Weights of a small mixture-of-experts language model, trained from scratch on English Wikipedia.
Size: 13 layers, vocabulary 2048, 117M parameters.
Experts: 128 experts in each of 12 layers, 96 SwiGLU neurons an expert, 2 picks a token, a sigmoid router.
Training: a variant of Adam for the experts, 535M tokens.
Below are experts of layer 10 (counted from 0) of a mixture-of-experts language model. Rows are named router (the router's row for the expert), gate (a neuron's input weights, with its number), up (a neuron's input weights, with its number) and show model dimensions 0-127. Each number is 128 + 24 x the weight over its row's rms, rounded and kept within 0 to 255.
After each expert's rows: "comes after" lists some tokens at least twice as common just before its tokens as in all text. This comes from a sample of Wikipedia text that the model never trained on. Tokens count by the router's weight.

# expert 81
router [109 150 135 151  88 108  76 103 139 138 144 134 164 144 142 142 152 120 115 115 105 138 137 116  66 125 124 142 113 129 105 101  98 136 150 118 146  75 153 112 129 141 146 105 117 109 124 123 163 161 122 167 163 117 150 124 130 121 149  93 111 107 143 137 137 152  89  58 107 146 143 117 146 142 150 117  84 115 116 139 122 126 133 208  85 143 144 116  85 152 102 113 116 131 156 177 114 111 135 120 121 137 135 145 103 111 156 104 106  96 124 120 144 122 128 116 119 137 177  97 122 150 168 136 197 128 135 101]
gate0 [142 104 127 101 132 150 110 109 145 106 111 125  93 137 109  61 116 186  90 141 125 140 103 139 126 188  98 106 141 112 121 112 100 139  91 146 124 120 154 130 110 105 141 137 117 103 114 114 155 176 127 120 136 130 141 150 156 154 102 119 135  92 106 110 117 113 146 116 148 200 146 130 146 165 131 107 187 111 146 167 166 151  92 123 104 142 150 152 141 126 110 166 125 129 138 131 103 158 133 146 125 115 131 109 103 136 131  69 134 122 140 155 150 111  90 123 112 136 141 150 123 145  77  93 116 145 127 185]
up0 [100 178  99 122 128 126 169  87 119 127 144 134 116 105  56 182 138 106 157 141 123  94 132 126 120 133 144 132 106 141 167 140 129  48 120 176 128 139 141 177 112 123  96 113 156 116 119 132 123 129 134 137  98 111 173 154  93 151 117 121 141 148 134 124 117 139 115 105 141 144 132 147 145  57 118  96 136 169  82 112 131 142 159 107 123 150 147 163 131 144 174 135 130 114 140 132 107 124 145 122 166 114 144 127 173 123 120 186 127 134  96 115 123 138 141 149 103  89 129 122 109 110 143 101  93 108 119 118]
comes after: " ", " 0", "%", "1", "0", "3"

# expert 15
router [104 156 121 174 120  83  88 105 158 111 126 149 128 124 125 133 157 130 132 129 122 132 139 125  92 149 156 158 112 154  77  78 108 104 165 119 139 107 133 114 128 168 176  80 120  98 111 143 145 120 128 141 140  75 179 138 120 141 150  90 117 107 146 156 134 119  92  55 126 156 125 116 111 135 152 141 101 131  83 113 125 121 117 152  67 164 151 127 103 142 113 117 119 149 137 196 120 109 124 142 133 141 134 106 120 133 150 121 121 109 124 148 150 121 124 114 129 122 144  95 121 145 136 131 157 109 134 112]
gate0 [122 155 131 104 142 125 130 132 128 118 105 111 114  94 174 137  84 100 120 126 150 154 119 198 168 155 174 154  95 122  90 127 109  86 131 151  79 109 122  90 147 151 148 100 134 136 134 130  88 112 140 106 123 125 180 124 140 159 100 163 152 137 134 151 141  94 117 127 132 153  92 115 134 170 112 127 162 114  85 153 129 121 103 119 175 129 117 102 119  94 115 123 151 138 112 155 138 100 115 110 121 145 129 149 139 108 123 145 112 125 130 143 130 156 132 103  94 153 163 137 164 105 129  99  98 140 126 138]
up0 [147 133 164 161 109 169 116  86 167 129 143 146 179 149 135 151 176 102 107 136 139 114  90 118 114 130 124  94 129  95 184 129 127 115 150 124 158 127 130 152 121 114 129 154  91 106  89 119 180 166 110  93  99 116 100 104 132  92 140 123  92 108 102 155 121 147 141 109 153  99 127 167 124 110 157 121 107 147 110 140 128 159 156 135 144  87 145 127 144 148 157 106 162 115 183 122 116 139 135 103 137 118 121 129 108  91 123  90 138 132 151 133 147 136  84 123 139 127 101  96 132 120 129 135 141 129 104 126]
comes after: " ", ")", "\n", "\"", " Born", "a"

# expert 9
router [114 127 124 151 104  99 127  98 147 102 149 141 133 139 138 124 182 123 128 135 117 150 163 119  84 135 153 144 142 141 132 108 136 107 157 118 159 110 138 107 134 130 141 118 131 105 147 136 131 152  95 146 145  98 148 129 102 148 139 106 100 116 111 135 125 128  90  86 113 127 136 133 114 124 134  96  93 141  80 123 155 117 119 129  65 108 137 176 130 133 103 121 120 166 132 168 110 111 112 132 123 126 101  82 124 101 152  96 122 112 117 154 146 140 127 113 152 145 152 112 129 171 166 108 150 142 139 131]
gate0 [147 150 120 160 141 123  89 143 114 152 115  92 112 139 131 108 129 133 151 135 106  99 135 111 114 154 101 125  78 136 110 103 141 161 115 154 144  60 141 163  90 130 154 125 142 140 127 135 124 131 117 121 138 141  80  89 149 154 190 134 118 149  99 133 107 137 141 154 137 136 157 192  78 166  75  95 127 123 114 102 180 124 179 145 148  96 145 140 140 125 108 151 118 142  74 135 109 133 132 154  73 117 116 121 133 127 130 105 145  97 130 102 149 111 105 122 151 142 144 123 126  85 129 151 175 104 157 142]
up0 [ 90 116 120 104 100 127 110 121 143 122 153 130 163 109 154 161 114 151 149 117 186 170 149 112 163  69 136 130 122  94 111 133 141 106  82  94 169 170 131  87 107 118  84 131 133 127  92 102 170 135 164 135 132 137 114 118 161 119  92 117 128 104 159 133 116 139 169 161 121 125 117  78 146  98 116 160 151 109 144 105 109  88 154 135 143 152 105  90 126 150 138 117 117 155 158 102 139 147 144  88  94 116 166 165 118 142  95 165 111 123 123 100 141 117 115 147  90 202  89  94 112 137 122 141  90 138 122 101]
comes after: "\n", " ", "\n ", "amily", " Location", "ates"

# expert 115
router [103 135 110 135 119  98 116 136 160 108 128 141 115 155 137 155 176 133 169 123 133 103 100 113  86 124 116 141 107 156  99 114 170 131 108 122 129 156 147 116 140 159 194  98 137 131 127 140 167 156 119 138 170 109 138  93 109 131 149 118  88 137 117 106 102 146 145 103 148 156 145 119 140 135 152 172 124 134  62 150 119 104 118 157 104 124 124 145  97 141 131 126 125 140 123 117 144 111 141 156  90 117 117 110  99  97 147 107 121 103 143 144 178 131 127 157 124 153 143 124 124 149 149  94 173 124 120 127]
gate0 [106 158 110 168 102 145 103 100 110 113 132  91 121 125 153 112 140 130 141 115 175 154  96 160 150 141 147 116 163 144 151 112 133 167 129 134 102  99 122 120  85 148 160  94 164 122 126 141 127 121 112 135 105 106 143 108 113 117 132 126 153 167  97 141 120 106 162  90 133 119 156  83 143 127 147 102 153 105  86 130 118 131 129  69 134 136 122 136 134 121 149 100 125 104  61 145 158 142 106 135 102 101 114 109 131 107 167 151 123 121 101 146 132 154  82 144 117 167 142 151 118 164 124 140 150  95  78 179]
up0 [ 94 153 152 105 131 108 138 111 142 142 100  95 145 135 143 119 157 102 133 130  89 114 108  97 144 141 141 172 142  91 106 152 140 129 159 112 113 123 153 118 142 114 154 131 113 115 102 104  88  78 146 208 115 146 147 116 115 131 105 139 119 117 122 136 124 141 144 155 156  94 160  99 122  82 134 133 115 145 168 124  63 128 138 149 133 126 122  89 130 130 143 137 152 138 144 151 145 143 124 115 169 128 116  94 116  98 131 149 121 133 145 158 131 175 138 114  98 140 112 109 125 146 128 115 129 149 169 136]
comes after: " p", " P", " comp", " app", "p", " Rep"

# expert 6
router [120 148 130 148  91  66 103  93 134  94 154 130 140 124 115 124 167 130 119 103 127 112 145 123 104 130 154 153 101 123 106  90 118 139 103 142 151 142 143 124 136 140 138 109 122 119 143 138 156 143 123 145 171 112 147 117 117 141 128  99 131  97 121 120 127 121 113  94 103 145 118 112 123 144 110 142 107 139  85 148 134 108 111 140  86 158 118 183 195 151 127 148 122 151 131 171 114  98 134 143 125 128 121 108 104 143 135 110 106 124 136 137 152 142 140 109 145 141 140 111 143 119 147 102 126  98 145  99]
gate0 [140 155 132 145  91 110 137  96 115 139 138 115  87 119 115 131 152  95 130 152 123 110 148 165 104 134 159 131 129 160 136 104 159 144 139 161 171 124 151  97 122 135 113 109 122 126 133 133 176  89 152 138 137 119 153 141  89 137 100  90 155 163  94 135 141  77  91 137 132 138 123 143 125 159 123 129 144 139  86  99 181  78 129 122 148 129 178 160 125 116 125 135 109 120  82 128 107 136  92 137 111 146  91 127 151 151 168  84 132 133 152 163 123 111 146 117 117 117  84 126 139 115 152 126 102 141 121 148]
up0 [198  77 103 115 132 102 131 162 135 146 149 136 152 127 115  84 124 190 163 136 161 148 102 138 123 171 113 133 109  96 144 145  97 111 118 112 138 139 153 154 119 161 132 163  96 117 157 113 103 116 114  94 165 138 106 141 179 155 169 119 134 137 112 175  82 120 124 118  92 134 146 129 157 100 122 122 139 135 126 142 147 151 157 146 125 151 100 142 133 113 119 102 101 145 138 103 178 145 120 133 160  74 155 100 136 147 142 152  87 132 158  97 139 122 113 135 148  92 136 164 156 148  90 129 128  98 136 118]
comes after: " 199", " 198", " 197", " 19", " 196", " 194"

# expert 86
router [105 168 137 127 101  99 100 139 146 124 132 125 150 128 155 135 171 128 148 126 137 100 108 112 110 108 105 165 144 143  92 110 110  94  82 112 155  93 127 108 124 170 151 109 122 148 146 157 178 126 132 167 155 112 160  81 112 128 151 109  73 106 121 114 135 116 118  72 109 155 144 133 124 115 148 119 109 145  83 119 136 143 140 178  82 149 108 129 118 130 139  99 173 148 118  93 142 130 114 136  95 127 101 102 131 140 147 105 104 114 122 133 221 137 137 102 105 152 155 127 146 129 145 157 174 105 157  93]
gate0 [135 181 154  93 138 127 140 101 118 125 142 106 133 159  94 146 137 143 140 140 136  86 114  99 145  93 136 113 112 146  99 160 128 134 112 119 154 117 140 123 112 163 166 149 131 130 163 123 128 130 126 148 118 197 191 156 142 118 133 149  96 169 130 112  95 150 146  72  97  85 153 111 134 108  80 119 139 152 153 141 134 151 113 146 111 116 163  76 138 115 128 124 165 148 168  98 145  93  99 178 110 120  70 105 137 118 172 125 130 103  95 114 152 144 155 120 113 142 148 115 171 136 131 119 128 160 165 140]
up0 [100 115 151 104 147 149 116  99 113 102 106 149 142 124  98 134 162 168 129 142 150  91 169 112 154 140 163 107 158 139 132 131 165  82 118  76 148 159  86 117 120 119 116 146 172 169 126 103 110 147 151 146 145 143 151 183 123 105 119 111  86 122  98 105 143 141 117  71 120 102 144 150 142  98 145 142 115 116 106 104 124 152 124  73 121 178 144 146 104 106 122 114 139 120 130 174 103  90 137 130 135 140 117 120 142 115 113  84 155 143 101 147 170  99 133 129 113 170 152 152 157 138 125 127 151 145 146 148]
comes after: " |", ";", "|", " the", "-", " ("

# expert 36
router [103 117 144 138 124 109  96  89 129 122 119 141 135 126 123 102 175 110 118 130  96 120 112 131  79 146 152 155 132 110  97 131 138 134 108 127 180 106 139 128 124 167 147 124 125 109 114 138 173 147 122 121 140 119 139 134 109 143 131 103  94 115 144 118 129 150 107  92  90 139 155 134 125 127 114 137  78 108 100 119 132  94 126 141  94 122 129 128 104 167 112  98 131 151 134 128 101 116 107 119 144 136 113  98 114 141 133 129 100 109 152 136 174 139 124 108 102 107 165 115 157 149 148 125 163 114 112 118]
gate0 [128 139 129 125 106 103 127 154 142  97 149 116 119 146 121 120 146 136  87 150 121 116  82 138  74 161 149 122 146 124  93 150 143 127 106 105 139 135 151 155 123 155 167 172  95 132 104 108 139 142 121 163 138  43 112 120 144 178  97 143 108 108 148 143 145 156 148 135 149 137 141 130 124 118 120 120 146 110 117 127 150 127  89 175 121 129  67  94  96 141 161 124 143  94 116 117 171 106  81 107  96 125 110 155 111 108 130 160 157 146 153  89 146 143 183 137 117  91 123 117 126 176 119 120 107 141 107 103]
up0 [119 142 131 103 147 132 110  92 119 138 150 145 140 141 134 149  91  93 138 100 131 123 129 155 153 136 104 149 110 138 148 131 114  99 128 150 122  90 106 105  97  98  89 122 137 148 119 141 103 138 117 126 126 194 118 115 129  98 138  80 107 157 130 127  82 113 113 111 133 127 144  98 164 129 164 136  86 136 152  66 105 103 187 117 135 187 157 156 126 101  97 124  98 164 150 110 107 117 175 105 156 113 178 139 131  87 134 120 146  62 115 135 106 119 127 143 116 150 125 107 113  94 134 115 137 128 144 112]
comes after: ".", "7", " 4", "8", "9", "%"

# expert 12
router [154 125 116 154 107  82 111 105 131  98 174 123 160 136 133 142 185 109 121 150 108 145 130 109  96 143 148 190 106 124 108 108 134 124 129  94 152  76 136 127 128 148 166 123 123 125 127 149 141 148 123 135 162 102 146 116 101 123 145 106  90 118 137 120 122 141 131  87 117 133 127 119 147 111 157 155 146 125 135 130 139 119 119  81  83 154 140 125 109 141 136 123 116 141 159  82 115 112  98 128 146 131 142 150 105 165 158 105 129 116 156 154 244 148 138 122  77 137 150 102 138 146 155 139 174 128 120  96]
gate0 [134 123 165  92 117 156  96 134 148  86 158 133 134 118 122 110  84 146 117  95 178 145 149 162  68 135 140 159 174 131 110 134 116 135 117 150 122 100 105 135 124 153 168 111 161 108 149 130 101 125 136  73 142 166 118 127 145 145 151 137 111 144 147 126 140 105 136 145 119 161 116 130 133 131 114 107 132 118 135 130 120 128  84 110 119 167  83 157 117 128 123 169 110  95 159  84 163 148 108 111 134 104 134 117 138 166  98 136  90  85 162 117 110 160 123 152 120  98 155  61 136 163 155 100 139 128 164 127]
up0 [ 87 116 112 130 107 141 105 118 104  76 119 159  95 134 126 109 154 162 115 133 157 112 134 107 109 126 169 109 169 137 138 150 105  90 115 146 121 116 110  79 135 146 177 157 205  93 120 115 136 151 136  96 182 146 145 157 135 160 115 128  84 113 134 104 138 143 128 131 132 112 134 118 108 153 124 128 151 109 130 111 110  84  98 112 116 139 114 137 125 136 132 134 132 106 123  82 140 106 135 104 144 156 150 149 133 154  94 113 114  84 150 109 102 155 141 154 110  99 152  75 123 152 173 114 103 133 146 115]
comes after: " of", ".", ",", " for", " with", " and"

# expert 55
router [109 120 111 122 113  94 108 109 156 128 157 109 171 136 145 152 153 133 124 126 117 145 134 121 101 157 131 185 125 154 129  94 120 111 137 102 144  80 125 121 136 155 155  93 105 131 131 149 157 181 102 128 180 122 140 110 117 121 128  85  79 137 146 107 106 141  95  72 124 123 109 134 112 141 109 139  73 155 100 137 141 108 126 162 110 161 121 132  91 138 110 113 109 140 116 151 115 130 134 136 136 163 122 115 126 146 146 104 118 131 137 134 172 147 142 116 127 123 138 139 136 168 116 145 214 130 139 107]
gate0 [128 145 134  96 108  78 126 116 128 114  89  79 105 110 118  79 107 134 147 111 139 105 165 127 136 103 178 120 114 103 129 153 159 190 150 162 114 182 126 150 141 126 151 112 128 150 117 130 126 122  99 155  65 171 161 142  84 132 157 150  95 144 138 129 125 110 131 113 127 101 106  95 101 127 104 108 132 157 123 125 134 122 147 160 127 113 140 171 118 125 104 119  86 112 160 100 127 122 149 164  92 121 130 143 170 106 194 130  98 117  97  95 135 163 119  63 114 116 135 101 132 135 152 118 160 105 154 129]
up0 [126 132  97 143 155 137 104 103 108 154 111 180 119 122 138 166 159 133  93 118  91 123  90 111 140 110  79 157 126  85 181 124 130  94 123  92 118 192  92 121 104 106 118 162 117  99 107  82 153 130 146 105 140  90 111  98 153 146 130 122 161 152 113 157 147 119 128 136 100  89 128 125 121  98 100 133 145 105 128 125  84 169 167  80  99 155 136 195 130 129 122 168 142 145  99 132  98 112  89 177 101 101 139 108 107 134 122 131 126 153 133 108 135  88 110 137 132 156 145 132 102 117 140 164 132 180 153 142]
comes after: " |", "–", " ", " 199", " No", "|"

# expert 16
router [135 127 111 135  84  95  97 103 131 123 120 141 131 159 139 127 161 117 111 123 122 145 105 107 108 113 137 173 153 152 123 116 111 124 136 133 128 127 136 120 135 128 136  71 122 134 150 130 161 141 108 144 149 107 152 109 121 118 162 106 110 114 130 104 130 126 125 121 119 153 136 122 139 129 115 152 118  97  82 143 145 104 123 118 100 133 124 154 181 134 123 108 109 153 160 189 122 136 122 132 123 142  99 104 137 125 148 113 131  98 144 161 134 136 129  98 127 136 144 105 150 144 141 103 175 131 113 121]
gate0 [116 152 133  93 114 143 108 140 128  93  82 184 134 117 133 133 140 127  77 148 153 139 102 150 140 131 140 135 179 130 161 153 125 156 107 136 137 156 142 106 103 149 124 123  96 131 140 107 109 134 122  97 113  93 108 173  97 152 131 148 142  54 121 153 138  25 113 143 137  97 139 100 137 185  99 125 139 153 139 132 146 117  91 120  94 152  98 129 119 131 119 158 132 125 154 148 129 119 137 111 150 106 121 103 176 136 136 117 158 131 121 125 126 101 133 112 138 150 104 109 131 118 138 113 126 156 150 119]
up0 [136 126 129 117 142 123 137  82  96 129 157 113 121 131 116 131 142 107 167 142  83 146 121 109  99  96  93  97  96 138  85 124 127 124 103 158 134 137 125 130 157 100 122 102 152 144 101 129 131 127 163 195 106 118 157  89 129 134 148 161 143 171 108 147 105 148 117 132 100 158  42 112 128  58 131 147 124  95 106 139 148 125 122 140 159 133 140  98 137 138  93 114 116 107 109  94 151 111 134 118 146 151 115 134 138 158 104  99 155 158 126  94 145 149 112 149 141 143 135 145  90 151 119  96 167 106 131 108]
comes after: ".", ",", " (", "-", "–", "9"

# expert 39
router [112 144 114 183 112 105  93 122 143 114 142 118 123 140 123 135 160 129 155 137 123 105 102 120  96 143 130 136 107 117 106 112 117 146 173 125 121 143  91 117 133 146 180 128 125 115 134 143 167 129 112 139 161 125 137 139 103 134 122 128  82  94 128 151 128 136 112  91 110 139 104 128 133 149 163 139 107 128 102 127 113 109 122 170  93 116 126 109 111 132 106 136 107 137 144 181 124 128 134 163 129 106 151 122 109 127 144 111 131 107 148 118 166 132 135 109 128 151 142 127 149 106 159 134 155 146 130  97]
gate0 [ 94 104 142 139 105  95 148 102 157 136 103 122 161 171 140 134 113 140  98 181 180 128 103 114 137 132 132 139 119 124 124 136 101 129 132 157 134 150 130 100 130 126 168 156 119 119 125  95 142 147 108 137 120 107 114 119 139 205 131 104 149 133 136 184  98 103 147 136 121 108 110 108 158 107  74 117 173 144 125 142  97 135 163 134 119 144 123 135 136 113  74  88  64 158 162  96 173 160 108 147 119 160 129 122 116 105 121 145  94 101 156 142 135 166 134 116  77 133 188 121  98 119 147 152 124 127 131 120]
up0 [106 116  92 140 151 111 114 139 159 123 127 133 103 167 134  98  87 125  93 113 157 130 153 131 177 131 155 121 122 128  86 134 108 150 123 153 108 208 105 106 164 100 144 147  74  95 133 137 123  97 130 104  83 150 122  91 161 124 116 127 115 165 158 158  99 158 141 129 133 115 107 132 158 141 136 124 143 109 126 131 120 127 183 134 140 153 127 112 133 128  82 117  94 147 122 104 150 146 120 151 127 131 156 136 128 107 132 147 100  97 167 144 144 180 104 152  96 151 134 103 107 129 143 158 130 156 137 124]
comes after: "\n", " ", "otes", "|---|---", "%", "|---|---|---|---"

# expert 87
router [132 144 120 134 119  97 112 103 136 131 116 139 132 112 122 159 158 111 125 103 112 140 141 128 100 144 158 144 125 130  82 112 117 101 176 130 166  81 106 138 132 120 121 121 121 118 159 169 156 125 130 139 140  91 160 110 122 134 141  92 122 111 154 149 115 108 124  77 125 147 127 116 128 124 138 140 118 136  64 124 127 101 142 148  77 130 101 155 105 140 136 108  69 122 129 119  67 126 134 147  84 129 118  80  97 121 124 123 124 127 125 107 183 136 134 112 166 110 151  95 129 138 149 127 168 142 141 152]
gate0 [135 159  73  94 145 118  88 145 147 129 153  90 141 123 135 121 163 137 124 110 137 122 156 134  77 145 111  59 166 101 121 147 156 122 157  90 164 108 111 141 133 149 135  93 136 136 130 157 149  69 129 100 150 104 138 163  99 125 121 122  82 127 124 139 144 138 129 121 104 108 189 155 177 138 143 110 165 127  87 125 113 114 111 160  97 138 160 150 124 106 123 104 146 119 120 104 141 136 148 155  84 116 107 128 101 147 143  86 145 158 172 110 169 143 101 132 133 114 206  94 118 162 155  98 146 128  82 152]
up0 [117 113 173 147 112 125 182 121 151 132 117 157 148 141 169 124 118 105 136 158 140 126  96 148 154 121  97 130 111 121 182  96 108 131  78 136  85 169 113 154 124 190  98 130 125 131  89 145 142 145 143 145 134 171 136  83 139 134 146 148 144 108  66 142 115 151 140 128  77 111  79 135 109 129 111 144 131 134 161 156 123 150 156  92 185 132 101 108 134  94  81 143 128 123 148 128 171 164 106 101 157 139 143 155 163 147 119 153  87  86 135 145 114 124 128 111 111 161  79 138 139 115 139 119 166  94 125 143]
comes after: "\n", "A", " D", " an", "D", " 2007"

# expert 32
router [108 158 125 144 108 121  85 109 155 100 153 136 120 154 170 140 171 124 126 137 101 122 101 135  73 139 175 146 154 134 111 109 123 113 129  92 153  72 146 113 130 143 147  85 111 105 129 152 166 146 116 116 130 114 168 125 152 133 148 112  88 127 151 116  95 142 136  56 154 158 144 132 118 113 131 102 131 143  91 113 149 115 130 124  99 148 104 130 123 146 131 114 129 142 140 109  84 141 158 133 127 135 115 115 110 124 173 118 101 124 136 113 196 138 121 102 154 140 123 131 139 154 149 150 195 124 129 128]
gate0 [131 115 115 152 121 129 112 118 116 120 134 119 109 119  86 114  90 128 107 124 112 121 140  80 140 161 104  97 131 157 132 147 103 131 100  95 136 104 142 117  84 115 161 109 123 145 139 131 126 142 115 109 153 125 119 131 137 173 124  95 123 158 114  96 152 142 129 118 131 113 152 119 164 123  94 176 175 122 146 137 115  98 124 129  67 148 140 175 113 185 102  83 140 110 115  91 144 108 137 156 131 162 116  84 144 144 147 108 164 166 139 106 132 170 115 145 110 110 115  90 100 124 145 140 128 136 127 159]
up0 [156 192 123 156  82 109 160 140 154 139 147 131 101 110 139 134 133  88 154 120  99 170 151 106 126 118 117 124 111 185 159 139 125 165 106 119 131 116 109 145 133 125 129 106 115 131 146 131 133  75 153  90 155 157  84 134 124  66  83 159 138 145 125 133 102 155 138 152  73 119 105 118 176 117  87 102 151 110 146 114 128 128 169 151 112 116 145 136 148 116 135 127 103 116  64 155 126 103 143 127 105 178 115 111 137 130 109 164 158 158 143 131 126 136 150 133  89 128 132 120 127 160 108 115 126 107 102 143]
comes after: " in", " of", " on", " at", " from", " to"

# expert 63
router [122 169 150 144 120  92 104 112 117  78 142 128 148 113 159 144 164 110 126 144 127 137 113 113 117 167 136 124 129 161 121  96 144 140 165 136 159 111 159 125 139 145 142  90 111 114 138 137 171 127 113 144 165 147 146 120 141 156 137  82  82  94 144 153 112 123 101 100 137 153 112  91 118 161 158 144  74 107  81 110 113  96 113 106  75 151 149 114 142 142 136 115 139 148 152  93 100 135 114 150 135 156 107 110 131  96 158 134  97 147 135  93 184 128 110 118 138  82 170 129 135 162 130 138 138 116 141 104]
gate0 [173 151 155 129 139  64 124 150 103 109 104 119 173 138 141 131 102  86 110 124  92 126 124 161 100 117 127 127 140 135 146 137 145 150 164 129 105 108 125 158 150 118 109  81  95 141 126 157 172 109  92 138 110  95 185 135 149  92 145 138 122 164 104  80  72 106 109 117 131 162 128 135 170 115 104 149 144 138  91 149 141 106 163 141 136  71 111 138 113 143 125 169  80 121 111 119 148 118 141 107 167 102 118 123 120 158 102 131  95 106 166  83 142 126 147 112 146 168 124 101 124 149 138 133 136 118 142 119]
up0 [120 147 102 109 112 120 104 122 118 160 174 143 128 179 112 122 114 132 130 129 119 141 107 133 119 153 117 134 131 145  74 109 129  73 134 149 151 130 138 122 140  88 119 123 214  69 121 117 177 136 112 184 119 139 117  95 162  94 118 126  94 104 154 101 153 136 151 123 138 140  67 178 161 123  83 117 126  79 109 139 174  97 162 125 139 154 149 180 117  95 133 153  86 140 155 123 117 128 149 104 137 150 148  97 155 142 122 119  87 116  99 152 130  98 104 113 108 127 122 136 130 155  97 124 155 110 122 119]
comes after: "\n", "-", " (", " Mc", "–", ";"

# expert 44
router [115 156 133 131 113 125 111 121 155 103 137 128 135 196 162 155 152 149 122 150 147  76 157 131 112 115 113 183  97 132 116 108 118 108  95 138 152  90 126 140 157 127 149  88 109  94 129 148 165 160 115 135 135 115 145 135 126 110 137 142  86 122 125 118 128 120 133  56 124 164 141 123 124 139 136 147 140 132  72 132 117 118 160 102  97 135 134 146 157 142 116 116 100 136 120 106 106 108 148 139 132 134 119 138 125 145 143 112 100 114 147 148 188 156 134 124 139 112 145 109 105 169 120 144 193 125 134  76]
gate0 [122 151 148 106  67 120 124 139 138 111 130 133 178 116 128 161 107  85 101 128 109 112 155 171 167 122 113  93 122 117 130  94 125 108 122  81 105 106 104 124 109 174 109 126 135 172 147 158  93 155  85 154 110  84 154 141 118 139 145  89 109 115  89  85 131 127 111 141  90 146 138 104 143 169 177 122 111 137 149  93 106 128 143 107 136 134 131 148 115 149 141 121 121 122  91 121 112 110 129 123 152 101 108 159 115 147 111 132 167 132 151  71 113 131 144 111 123 143 136 117 146 151 161 105 158 123 128 145]
up0 [121 111  80 142 159 130 159 121  84 125 133 153 153 169 136 108 139 138 149 106  84 105 137 116 152 110 179 116 108  69  93 157 151 127 143 122 130 165 120  82 151 138 130 118 121 132 129 102 144 109 134  97 140 119 112 171 136  89  90 110 134 136 136 163 121 103 147 103 149 150 107 156 127 140 112 118 152 105  97  94 119 111 105 153 122 171 132 105 121 115 164  84 152 105 127 125 146 123 137 154 115 101 106 107 101 100 152 149 161 121 154 150 121 158 145 143 105 130 112  84 126 151 166 162  76 138 102 129]
comes after: " the", " a", " and", " of", "-", "'s"

# expert 11
router [102 136 115 152  90 108 104 124 127 125 146 125 160 127 139 124 178 130 115 153 118 122 123 133 104 134 158 183 112 146 104  84 112 111 106 115 177  96 140 130 122 153 145  87 122 124 122 148 149 145 129 127 148  99 140 121 146 140 149  80 110 131 131 120  94 139 107 110 119 159 136 126 109 134 124 143  90 110  92 160 117 120 123 125  83 154 137 148 148 134 122 122 141 162 139 153 141 131 119 134  96 133 118  96 131 134 136 126  94  99 139 156 148 157 155 106 127  84 153 131 147 144 151 136 135 122 152 127]
gate0 [107  98 129 168 125 130  60 103 117 149 123 120 107 118 111 180 146 158 133  94 101 124 110 152 125  74 162 166 125 111 136 136  93 129  71 166 177 118 118 137 137 131 132 104 141 112 148 121 133 146 133 128 137 138  97 142 109 134 139 146 141 149 137 158 127 111 131 119 112  95 144 137 130 106 153 136 114 116  79 137 120  82  94 163 111 130 160  90 146 150  88 160 108 131  82 122 165 124 131  76 112 152 122 126 160  78 106 110 102 136 124 140 134 128 134 114 146 111 124 167 155 163 152 136 161 131 140 140]
up0 [114  99 128 128 123 125 136 158 132  93 120 122 106 111  92 127 123 139 102 144 112 193 125  72 172 107 146 117 136 133 112 128 112 141 116 147  35 131 134 148 157 112 105 191 120 138 109 107 112 130 182 144 138 130 132 128 107  96 111 130 131 129 127 136  99 137 150 131 115 154 103 158 131 146 121  77 132  98 135 108 171 149 153 144 132 151 113 127 121 148 135 122 143 110 135 127 140 131 134 128 158 138 119 101 132 205 131 127 163 144 120 111 143 109 139 143 162 152 140 115 139 120 152 104 159 111  73 120]
comes after: "|", "–", ":", "0", " 18", "8"

# expert 98
router [118 136 128 158 140  93 120 109 129 119 136 156 151 159 134 141 144 130 127 122 133 141 103 122  76 117 168 155 140 129 118 107 139 108 140 103 175  86 121  96 143 137 151  89 120 104 120 121 128 178 110 133 129  93 168 111 101 136 134  91 109  89 130 116 105 129 117  94 116 148 134 118 135 163 141 133 104 109  89 146 127 116 119 120  91 160 134 148 126 149 130 113 119 145 143 111 134  97 173 153 138 125 111 108 141 127 162 114 132 135 152 125 188 123 153 110 139 142 152 109 153 143 134 120 201 149 139  98]
gate0 [146 112 106 148 128 114 133 131  88 134 115 118  91 161 109 141 135 165 139 171 136 166 134 119 115 129 141 175 124 135 118 160 111 171 139 123 155 148 115 144 132 107 145 127  99  66 142 163 160 124  69 157 148 120 130  74 135 110 100 130  93 134 168 142 130 108 122 134 172 143 149 113  69 116 113 157 114 127  93 173 117 132 138 140 137 139 139 102 152 142 117  99 103 170 128 155 173  87 126  92 154 128  83 131  98 129 142 123 129 139  91 127 158 149 124 134 137 141 150 137 137 105 114 145 144 143 130 124]
up0 [ 74  97 163 102 161  86 156 124  74  94 116 149 137 145  97  95 122 174 137 125 170 138 116  93 129 125 132 158 152 105 133  98 139 137 163 134 119 120 123 111 164 140 138 121 163  94 118 165 141 166  90 116 138 155 140  72 131 159 117 121  62 129 139 126 121 160 111 137 180 130 134  58 117 119 110 135 102 144  92 149 125  58 128 128 121 170 124 129 151 118 150 107 164 133 140 119 150 125 124 111 150 105 128 125  96 128 131  93  92  94 113 140 106 161 103 113 113 100 153  87 162 145 104 137 101 137 165 139]
comes after: " of", " at", " to", " by", " in", " from"